From a checkpoint of a small mixture-of-experts model trained on Wikipedia: width 256, vocabulary 21113.
Below are experts of layer 3 (counted from 0) of a mixture-of-experts language model. Rows are named down (a neuron's output weights, with its number) and show model dimensions 0-255. Each number is 50 + 15 x the weight over its row's rms, rounded and kept within 0 to 99.
Before each expert's rows: "comes before" lists some tokens at least twice as common just after its tokens as in all text. This comes from a sample of Wikipedia text that the model never trained on. Tokens count by the router's weight.

# expert 0
comes before: " of", ",", " and", " in", " to", ".\n\n"
down0:36 71 23 50 62 45 32 71 55 30 47 52 71 38 45 66 63 49 35 19 46 64 36 08 51 68 46 61 56 62 42 51 60 46 65 55 27 47 47 44 44 64 33 56 59 63 70 25 44 48 72 60 56 39 46 29 37 57 27 58 47 40 42 53 47 52 83 73 59 54 57 59 63 34 42 48 71 49 42 55 77 56 39 40 30 43 57 52 59 46 53 70 21 64 61 25 69 51 35 76 78 51 52 20 45 61 28 57 36 55 45 71 46 38 68 72 48 48 27 54 43 56 58 51 99 74 30 86 49 43 56 42 47 45 47 32 55 59 50 15 64 31 29 46 61 65 44 50 27 72 65 65 41 40 33 25 34 53 63 53 28 70 55 30 59 51 51 86 62 57 45 36 77 44 86 51 45 54 41 52 59 52 44 73 55 66 14 37 36 53 61 29 60 38 43 55 72 37 68 48 42 30 37 33 18 64 56 46 59 31 58 58 51 43 46 42 34 50 40 52 68 50 32 47 31 43 21 71 61 55 60 52 50 64 45 57 41 38 46 53 30 07 35 64 44 39 37 48 41 54 86 63 65 46 52 40
down1:19 61 59 39 36 59 50 64 30 70 34 42 63 68 47 54 52 51 54 42 83 40 48 48 27 37 51 50 41 51 46 64 36 69 46 38 50 66 52 51 24 30 57 50 66 61 40 55 50 48 35 33 41 35 42 45 55 64 45 37 54 65 46 43 59 26 42 30 30 57 48 55 53 76 56 58 60 11 49 74 31 61 71 45 71 34 45 19 16 48 42 49 65 19 62 36 70 37 41 75 47 41 36 53 53 52 30 59 40 50 67 55 53 59 65 43 42 70 30 40 55 51 79 91 36 62 30 64 61 61 27 70 51 68 45 76 38 40 29 41 24 48 37 60 60 74 54 61 63 66 68 53 48 64 33 80 39 62 90 52 56 66 38 38 31 40 62 52 25 57 58 35 49 66 63 45 42 57 39 68 36 55 50 41 42 43 53 40 75 38 57 24 43 50 07 44 37 55 72 50 34 59 53 56 38 27 59 33 56 38 41 52 26 42 42 63 59 46 75 71 81 68 52 50 51 80 68 62 76 64 86 75 39 67 57 55 59 60 55 62 43 31 60 56 44 53 55 28 70 96 56 43 55 51 46 49
down2:71 86 61 26 60 64 43 65 35 41 44 74 63 32 43 47 52 42 38 50 54 50 69 31 61 66 40 82 44 46 44 26 29 30 45 51 43 69 53 32 32 66 46 57 77 51 55 56 31 65 58 56 60 16 30 61 33 50 61 27 72 48 69 84 65 51 46 59 46 78 48 65 50 69 41 39 43 50 51 52 72 40 41 77 47 64 44 40 48 44 67 55 56 28 63 27 49 79 47 56 75 61 39 44 59 55 63 29 45 36 48 44 73 60 25 46 52 65 59 72 31 51 29 67 46 27 17 45 30 53 57 16 52 48 58 26 66 65 61 55 41 71 64 39 41 49 60 47 52 50 26 59 67 36 60 47 40 50 67 37 48 28 48 62 56 73 29 53 18 23 31 53 49 41 48 74 48 35 55 28 27 44 64 35 41 34 36 47 54 33 44 58 45 33 59 23 49 45 78 56 49 52 64 43 48 26 62 69 59 28 50 50 66 37 59 57 44 66 83 33 67 70 69 26 73 26 60 44 64 44 79 67 70 51 47 76 59 65 50 42 79 39 32 57 53 61 50 43 30 27 52 38 58 80 36 29

# expert 15
comes before: " ", " |", "0", "1", " |\n", "2"
down0:41 62 50 51 52 34 69 45 59 49 32 73 49 43 24 79 36 76 55 61 29 56 54 39 58 64 34 69 54 38 52 58 48 43 43 31 65 25 65 63 72 65 80 71 35 78 45 78 40 55 43 57 42 59 38 79 29 66 48 37 75 69 63 66 35 66 41 40 42 26 52 37 58 59 29 55 41 54 49 65 59 43 69 78 54 40 50 73 61 33 63 38 63 60 53 61 43 82 61 63 74 37 45 34 70 67 39 38 76 41 33 50 61 51 58 49 84 50 65 50 33 51 33 45 36 41 29 36 50 44 30 39 84 58 51 00 82 43 42 51 64 44 50 72 28 36 45 29 25 56 59 57 50 50 53 35 29 66 55 63 70 50 55 46 45 56 99 41 53 57 49 51 52 34 39 76 44 61 60 59 44 23 43 73 58 45 49 50 38 50 47 60 43 39 47 56 49 61 44 28 59 54 41 54 67 63 64 66 65 28 50 35 46 44 58 47 50 48 53 62 66 26 48 33 22 19 60 15 62 30 49 57 47 78 29 83 67 68 49 64 36 46 40 50 39 40 29 37 49 57 66 42 33 44 29 60
down1:43 44 54 50 49 46 40 64 46 32 51 55 62 63 50 42 35 60 56 69 29 55 53 48 23 79 35 48 62 53 62 34 26 71 30 41 51 73 39 59 55 35 28 45 41 69 47 61 42 49 39 07 51 43 47 48 43 17 66 65 83 45 35 51 49 49 72 53 65 51 38 54 56 31 41 34 43 79 32 71 36 52 57 40 70 49 29 60 52 56 71 59 46 48 60 58 64 38 52 47 46 80 36 40 21 77 55 53 40 39 40 72 51 44 63 79 67 41 49 46 42 54 47 14 58 30 49 65 68 63 73 48 53 46 45 33 05 43 66 47 52 52 49 73 72 49 50 24 58 44 54 50 37 80 58 48 48 53 23 48 39 69 99 22 68 47 51 53 71 62 62 62 32 18 51 56 31 84 69 53 52 30 31 44 67 44 43 49 39 56 63 35 47 92 58 51 78 51 56 44 53 72 75 43 63 45 45 34 14 48 63 71 61 20 55 52 55 75 25 49 48 45 23 45 31 47 73 51 79 69 66 63 52 73 50 48 24 55 51 47 49 47 50 55 57 26 52 59 54 51 52 44 49 40 51 46
down2:18 62 64 44 56 41 32 68 76 76 58 64 48 42 56 47 31 54 64 58 08 41 53 52 49 59 61 48 47 07 40 56 76 77 41 39 61 62 48 61 47 59 58 46 61 30 73 55 49 53 38 35 25 64 35 66 48 43 33 37 36 63 32 64 92 54 43 54 42 59 73 57 61 46 24 41 33 68 50 63 47 38 58 42 51 46 39 64 61 43 49 14 61 29 50 60 42 55 48 28 52 40 48 37 68 52 56 68 44 62 78 46 62 22 42 48 59 18 70 37 35 50 45 59 50 32 34 69 32 89 49 00 13 64 52 57 25 59 43 25 53 37 52 83 40 47 57 44 64 69 61 52 81 60 58 71 57 38 63 37 52 43 41 51 67 57 40 24 51 44 53 67 55 49 47 72 27 50 49 48 58 71 50 43 50 34 63 50 68 65 66 12 65 50 48 39 40 28 41 37 24 47 43 59 58 43 58 29 47 65 58 55 38 33 83 44 65 32 52 57 64 40 51 44 59 46 41 65 74 30 53 60 60 51 59 68 43 56 62 37 49 71 69 56 74 57 57 35 59 85 47 50 46 54 57 58

# expert 23
comes before: " of", ",", "\n", " and", " in", " ("
down0:54 52 46 60 54 67 75 53 62 65 54 32 41 73 39 42 52 33 64 45 52 18 66 63 53 29 34 44 40 85 52 51 40 57 29 38 57 48 52 49 63 48 39 46 11 78 68 43 41 71 44 61 44 28 51 60 44 15 33 18 69 49 48 52 60 54 60 95 38 47 44 61 44 54 64 40 49 55 57 65 62 38 64 59 65 56 39 59 48 38 48 45 73 56 20 47 46 54 32 36 32 36 35 58 54 55 41 56 73 35 51 36 20 52 41 44 62 24 47 67 65 69 54 41 43 73 45 42 43 14 67 57 26 73 62 53 39 73 58 67 64 44 51 31 33 32 45 43 49 47 34 73 00 71 60 34 45 34 73 51 59 27 49 63 32 17 42 25 60 57 48 59 47 28 58 48 42 62 52 62 71 41 55 61 36 55 52 50 62 65 54 59 68 46 37 27 66 29 43 48 63 35 27 79 56 76 29 49 53 18 35 32 50 52 64 57 57 51 50 31 68 50 83 48 50 90 58 53 55 30 29 72 35 69 56 42 36 54 65 42 31 62 63 84 38 60 52 54 68 53 62 62 63 55 45 50
down1:46 69 61 56 47 62 31 44 44 34 45 31 52 61 34 47 51 19 83 56 34 57 48 76 74 51 46 58 48 44 28 57 46 70 43 50 38 42 98 60 27 34 25 45 51 69 46 65 44 54 61 38 36 41 42 51 60 54 66 47 37 71 61 62 64 60 50 66 50 64 34 51 55 49 48 56 53 63 63 31 59 26 79 35 47 60 41 49 59 58 57 51 79 57 62 54 29 40 47 15 42 78 55 39 52 55 65 56 45 63 49 80 30 37 57 67 44 63 21 41 71 44 53 58 50 48 35 59 31 37 49 10 49 23 57 22 59 54 63 68 52 41 39 62 26 35 45 61 63 59 56 53 50 86 54 57 55 36 26 46 43 44 76 40 55 56 33 27 61 68 23 63 45 48 68 37 35 35 66 69 42 55 49 64 43 31 86 71 44 61 66 63 24 54 62 48 50 73 78 53 56 49 50 79 59 36 33 53 57 33 51 16 57 18 42 44 74 61 45 59 32 63 60 66 63 45 58 32 70 50 59 85 58 41 69 44 58 63 19 38 70 32 57 17 59 84 59 47 77 50 52 40 41 48 43 59
down2:65 45 57 42 36 35 26 51 43 57 44 45 31 72 43 35 44 62 29 71 40 45 59 44 91 33 60 59 71 35 40 67 87 53 69 45 32 64 67 67 50 60 63 31 57 41 68 60 46 70 49 73 42 62 36 65 96 42 89 50 42 46 49 66 43 70 50 44 67 69 55 54 40 72 40 35 41 59 23 38 46 79 50 63 41 41 47 53 51 63 50 36 42 52 40 40 47 43 35 70 34 38 63 25 50 51 67 66 77 58 30 36 72 73 35 47 41 43 59 46 39 31 24 30 46 82 35 40 30 35 55 57 75 27 28 60 47 51 63 61 46 31 47 52 57 70 50 37 50 52 44 53 29 55 45 66 70 53 63 51 52 46 50 45 58 53 51 63 27 33 19 54 71 37 44 41 47 36 61 23 31 43 57 80 57 48 62 31 36 62 42 50 63 46 28 43 78 17 71 77 37 50 37 27 59 69 83 57 43 72 69 50 62 75 54 27 72 36 49 82 42 57 55 66 53 49 48 68 58 45 29 63 55 49 30 51 52 46 72 36 75 71 49 43 42 42 26 48 39 56 69 23 36 51 33 40

# expert 10
comes before: " |", "-", ":", "%", "|", "′"
down0:42 41 47 82 44 37 69 44 49 45 34 59 70 52 55 54 35 43 65 69 51 41 69 28 48 53 54 44 31 51 58 51 35 56 41 46 58 24 41 40 27 54 53 86 35 60 61 38 70 40 43 51 45 50 53 39 38 46 78 60 73 41 61 71 49 62 53 65 66 50 63 29 37 45 58 50 62 36 60 46 53 42 50 75 48 50 49 79 67 57 32 50 65 45 38 50 62 65 71 38 22 33 62 75 48 52 74 52 74 63 32 55 64 70 35 70 61 83 49 79 75 47 96 40 45 65 27 49 48 52 29 44 60 76 59 39 60 47 17 50 47 54 59 76 53 47 21 73 70 53 33 64 50 64 30 31 29 79 39 26 60 51 19 58 21 35 30 50 57 44 64 53 76 27 65 75 39 52 75 33 47 59 44 55 57 50 22 65 20 57 54 29 20 40 43 39 50 59 15 55 67 49 75 43 70 49 20 47 29 45 47 44 37 58 71 58 28 54 64 46 42 43 30 68 34 64 51 63 53 69 29 70 68 61 56 52 41 40 37 38 67 46 28 65 46 69 45 38 61 41 35 69 55 47 48 41
down1:56 42 51 30 34 63 54 31 83 55 31 39 54 50 66 31 56 58 16 26 37 41 43 32 34 36 71 50 71 62 51 43 20 66 19 46 31 46 44 57 59 68 82 43 24 51 59 61 59 59 51 39 75 54 50 45 59 46 56 48 55 44 07 60 40 81 38 40 56 60 68 56 64 37 71 48 61 32 27 45 46 59 79 20 71 68 61 36 44 42 61 30 37 42 40 43 61 46 93 43 59 28 20 44 54 35 48 57 38 32 76 34 46 49 38 46 53 33 74 18 47 69 39 24 53 61 30 68 44 63 68 50 67 65 59 26 58 52 64 40 48 44 44 50 45 49 39 52 68 64 44 66 60 51 55 20 25 47 48 43 72 56 53 31 66 63 52 44 60 37 71 60 73 60 57 69 66 39 41 47 34 45 45 63 59 67 42 44 60 25 31 36 54 86 62 31 29 22 33 60 46 48 89 41 36 64 52 66 74 68 41 68 36 46 55 36 58 43 68 64 40 71 34 40 22 35 43 63 46 61 41 46 53 40 42 55 70 35 39 44 41 65 20 41 51 58 21 39 60 58 56 59 33 56 37 54
down2:64 38 55 35 72 59 47 28 54 16 76 33 51 55 55 32 48 82 47 42 54 36 38 74 42 32 49 72 59 38 47 45 48 42 65 41 65 20 50 35 61 58 35 51 47 57 63 39 44 46 69 50 54 35 25 38 35 78 59 43 52 17 48 59 59 44 44 79 40 41 76 57 42 35 39 77 48 27 44 57 63 43 56 47 24 48 77 43 56 52 12 27 31 61 78 59 43 36 41 46 64 57 36 69 62 73 88 45 38 28 54 58 54 66 32 38 68 61 47 65 61 44 40 39 30 45 27 69 28 87 45 42 67 40 61 34 19 67 75 42 58 65 81 99 40 41 53 45 51 45 55 62 56 30 70 74 57 70 41 45 30 61 42 75 44 58 61 21 52 54 55 74 60 32 38 36 70 59 45 23 64 41 50 62 37 33 39 39 49 53 20 57 49 59 62 64 74 43 34 21 46 76 25 45 56 55 44 64 53 49 46 56 44 61 36 47 58 64 65 54 48 47 38 35 26 47 57 55 56 48 73 40 39 57 40 28 60 53 48 56 24 46 55 47 75 57 63 42 35 45 37 56 37 63 60 80

# expert 11
comes before: " ", " (", "\n", " =\n\n", " –", "\n\n"
down0:61 38 69 38 54 29 49 72 52 50 43 87 39 71 50 41 33 58 32 55 43 43 46 93 50 29 53 50 40 45 43 59 49 26 26 63 52 48 68 39 62 41 54 45 57 21 35 40 49 51 55 64 45 53 92 50 26 30 34 31 55 51 51 43 48 27 85 45 47 62 45 33 49 40 57 36 47 35 55 66 33 52 26 36 56 54 44 29 37 55 48 52 58 57 82 84 74 44 45 35 67 58 32 57 54 58 36 37 30 49 53 47 47 38 25 69 51 37 49 45 42 71 29 53 65 56 18 50 42 26 45 42 30 54 58 70 57 57 51 67 29 56 40 52 33 27 97 53 47 60 75 27 55 27 48 51 46 40 73 49 70 45 53 65 36 33 45 56 69 45 41 32 39 38 62 51 36 64 62 74 66 47 47 79 56 37 53 60 61 51 56 66 65 78 61 42 60 68 30 14 30 44 61 51 49 51 63 62 36 44 39 21 59 54 44 47 42 55 07 52 67 31 24 73 46 43 48 35 50 51 49 58 65 92 67 58 31 65 28 65 51 72 22 46 21 40 51 67 54 53 40 72 68 63 52 52
down1:45 60 30 52 67 66 48 35 43 38 42 66 11 53 60 64 55 49 56 39 67 39 53 37 25 42 44 45 31 71 31 67 45 60 63 37 22 47 51 99 42 36 17 43 48 38 39 62 49 39 40 56 63 58 61 45 53 37 71 69 67 66 57 25 76 45 61 42 44 54 66 67 28 79 56 57 66 68 59 65 38 50 62 29 27 48 60 38 63 71 59 60 60 52 70 27 36 82 75 35 67 62 65 56 56 61 43 49 44 60 42 39 34 36 49 63 49 75 23 72 48 58 47 40 61 30 38 58 50 39 67 40 52 56 66 70 42 31 56 58 29 52 52 42 38 71 59 59 50 85 70 36 43 22 60 57 54 44 69 59 50 54 62 56 51 52 65 54 60 64 43 71 79 54 26 75 58 31 47 72 62 58 58 55 81 34 56 31 67 41 32 55 44 45 63 50 25 45 44 55 63 40 53 42 49 38 29 44 51 62 89 52 72 51 25 65 67 46 69 55 56 53 43 39 74 40 37 30 56 42 51 77 40 16 31 27 64 32 09 40 32 66 45 54 73 56 16 58 55 34 47 28 65 33 50 49
down2:45 46 24 39 44 65 32 45 71 67 51 51 56 30 51 44 39 57 47 62 60 41 42 61 27 38 52 50 56 52 24 65 49 73 57 52 45 43 48 37 54 21 80 63 46 33 31 67 65 27 62 55 31 60 57 63 27 74 13 62 79 18 62 13 32 42 52 49 27 41 44 76 67 48 45 85 68 51 68 58 53 39 76 66 35 58 68 46 59 73 46 27 48 47 71 64 23 42 41 38 63 53 42 82 33 52 50 42 49 29 43 36 52 72 46 55 41 50 60 59 72 69 36 33 47 60 68 31 32 56 43 66 55 30 73 48 47 24 65 55 38 40 60 55 73 54 48 54 48 14 50 72 53 29 26 48 31 23 50 68 72 62 25 71 54 50 47 55 51 48 47 44 54 50 48 36 38 34 79 48 43 66 34 42 43 69 32 57 47 52 42 52 47 62 52 57 63 56 53 38 50 55 35 10 54 47 28 75 56 29 33 43 47 44 37 58 19 30 64 42 17 68 41 51 47 28 33 60 63 51 51 53 50 51 67 49 48 26 59 67 37 08 44 61 24 51 31 73 71 49 56 68 31 61 47 69

# expert 18
comes before: " ", " The", " was", " He", " In", "=="
down0:52 37 23 62 32 63 22 47 60 35 62 50 73 28 38 30 66 52 59 46 44 16 30 26 34 39 73 33 51 51 49 44 48 82 40 53 18 29 56 65 81 45 58 64 52 51 21 78 26 72 41 71 51 31 52 39 45 72 74 49 62 35 67 51 53 36 56 73 32 44 78 43 48 51 44 50 56 44 63 60 41 42 46 56 46 62 52 64 42 59 64 57 73 30 41 43 48 44 60 69 45 56 28 54 44 59 52 40 34 34 86 99 47 68 41 50 57 70 39 47 41 37 43 43 37 45 35 40 56 23 71 55 45 61 76 61 70 57 48 55 47 59 63 79 57 44 39 75 30 55 59 48 94 55 31 63 49 59 38 45 73 71 66 36 49 40 67 24 33 36 59 50 63 71 42 62 32 33 60 39 70 76 53 64 18 61 60 48 17 41 53 27 54 32 38 24 54 32 38 52 47 60 55 25 56 52 45 57 42 68 27 55 49 17 38 28 50 62 45 50 69 58 54 45 53 64 58 25 53 57 66 37 70 49 41 62 59 40 38 62 29 30 56 51 49 53 51 86 56 55 21 53 50 39 53 46
down1:61 51 47 49 68 47 51 74 48 52 36 56 48 56 51 51 54 35 71 26 43 77 72 59 45 44 09 58 38 45 44 76 58 51 57 55 22 52 34 46 60 45 44 71 60 47 21 92 46 73 54 46 54 47 53 39 56 70 35 45 44 50 65 61 39 58 51 87 75 26 76 61 33 43 43 32 41 39 53 23 48 65 66 64 22 41 34 46 54 44 58 31 59 40 77 67 65 73 68 37 35 34 62 59 51 50 31 35 40 56 45 47 57 57 56 63 38 76 61 47 54 46 51 66 43 48 58 67 69 70 39 70 83 58 47 49 35 27 81 53 49 63 55 63 24 66 65 52 38 52 43 34 28 47 33 63 93 41 61 73 52 66 85 61 38 48 61 49 56 58 63 69 42 79 68 52 53 61 44 54 50 49 43 53 64 59 45 60 60 56 31 65 47 79 59 56 36 45 66 54 81 57 38 29 66 55 53 38 39 49 67 42 55 60 44 38 57 47 28 43 45 59 37 47 31 25 34 69 68 51 63 72 53 51 12 31 52 27 48 86 19 36 66 49 36 33 22 66 59 65 59 71 63 40 19 59
down2:32 62 29 54 36 62 43 30 41 42 47 74 71 55 50 37 56 71 75 69 43 58 45 43 52 39 39 27 37 49 78 53 66 58 70 46 31 47 66 42 48 46 54 79 66 55 50 41 58 40 43 50 55 21 41 57 29 21 48 54 55 65 47 39 61 73 38 50 48 39 58 55 33 35 47 76 89 32 49 35 55 73 43 61 31 66 53 61 42 59 56 69 61 46 97 75 48 59 52 53 51 81 56 41 52 48 71 51 40 72 47 37 18 44 44 52 48 48 79 54 30 69 52 42 34 33 47 36 54 48 43 44 39 73 35 61 79 48 37 33 41 62 55 65 23 44 41 42 70 33 56 31 67 57 43 64 41 58 52 61 47 43 43 79 58 34 33 46 84 62 38 84 33 37 23 17 68 56 31 41 51 23 45 40 40 76 66 33 58 55 50 60 70 48 70 37 38 42 18 59 38 42 66 57 35 38 35 67 30 59 39 71 13 29 43 70 42 38 55 19 58 33 65 42 45 43 34 56 50 53 56 67 38 63 63 30 13 55 60 31 58 23 63 50 43 74 69 49 34 56 60 40 40 46 40 69

# expert 1
comes before: "0", "1", "3", "5", "2", "4"
down2:34 50 68 40 26 67 51 43 53 28 42 36 58 59 42 71 57 46 65 70 52 69 56 45 50 52 64 61 59 50 52 63 49 43 43 63 63 24 29 68 74 52 44 53 41 30 76 60 53 54 62 41 45 65 34 53 46 31 62 51 57 33 44 46 41 39 27 77 76 33 53 46 26 31 67 42 53 55 22 31 24 25 70 39 31 63 48 38 53 55 72 82 36 38 50 25 53 77 37 63 46 48 42 39 73 43 40 32 56 69 42 77 54 30 38 37 48 45 83 51 44 69 74 52 18 41 65 50 40 53 52 66 00 29 41 47 59 81 37 46 58 41 57 65 55 31 49 60 49 71 50 58 52 72 41 67 58 30 49 37 78 45 34 53 24 45 29 44 47 48 42 48 49 60 69 34 24 99 86 27 57 48 54 64 49 73 49 35 73 30 54 49 36 39 55 38 32 77 56 54 51 30 43 50 64 67 62 54 69 39 43 64 66 60 51 58 43 60 33 64 56 67 57 56 49 50 70 49 77 56 70 26 32 34 36 53 35 56 70 60 49 51 45 51 50 46 48 49 69 65 65 43 85 82 38 57
down3:24 46 63 71 42 72 34 19 39 52 66 54 49 68 64 62 76 45 49 53 67 44 38 26 71 24 60 33 64 49 48 38 26 52 73 77 23 31 43 77 26 54 57 44 61 48 40 48 36 32 67 54 49 51 36 31 73 39 50 65 46 29 26 31 34 61 78 48 55 42 54 49 64 47 39 67 69 45 47 50 52 77 47 29 73 47 46 66 53 58 45 58 79 33 52 56 54 35 34 59 81 80 54 55 33 52 16 56 44 51 74 50 60 38 60 59 53 41 24 53 47 51 59 25 48 27 47 51 21 52 38 49 58 17 31 67 59 16 13 33 40 38 55 67 74 56 62 58 48 34 23 31 70 85 37 18 36 54 77 66 43 53 24 45 55 63 47 51 48 50 39 51 64 44 32 41 67 40 57 31 49 47 27 42 75 45 55 50 33 38 64 49 52 40 82 55 45 60 53 73 40 26 34 19 37 47 31 30 79 45 54 77 59 76 60 50 42 39 54 31 61 31 56 38 56 41 39 63 53 39 64 55 61 68 55 45 38 44 66 76 59 48 64 37 45 50 44 42 36 48 59 62 52 40 58 37
down4:82 53 39 59 53 51 84 42 68 40 49 44 73 39 53 59 43 35 28 26 33 46 56 45 46 30 52 64 56 45 52 50 32 32 37 48 64 30 36 62 19 51 47 38 54 43 14 40 58 57 50 39 30 19 85 37 51 44 66 39 41 46 69 41 34 37 34 46 28 44 25 41 53 40 50 51 51 30 74 27 53 49 59 48 47 53 46 45 51 41 38 87 34 49 57 44 58 48 63 53 32 32 33 57 58 32 75 37 57 52 79 50 63 85 52 31 42 59 11 57 65 64 55 22 22 58 60 44 54 59 56 48 25 27 73 44 60 40 20 72 55 26 71 43 63 38 48 53 28 52 39 39 59 53 43 45 32 81 46 46 54 51 51 68 41 41 39 44 67 83 44 31 57 68 76 62 65 62 73 35 70 35 66 45 63 37 63 70 57 61 30 38 44 57 37 54 53 38 49 51 42 46 58 42 83 45 48 41 60 55 31 42 81 53 58 33 42 66 14 51 56 36 34 40 52 69 59 32 13 46 56 31 41 38 59 54 41 37 32 46 44 25 70 72 16 73 56 69 52 48 45 64 74 60 73 42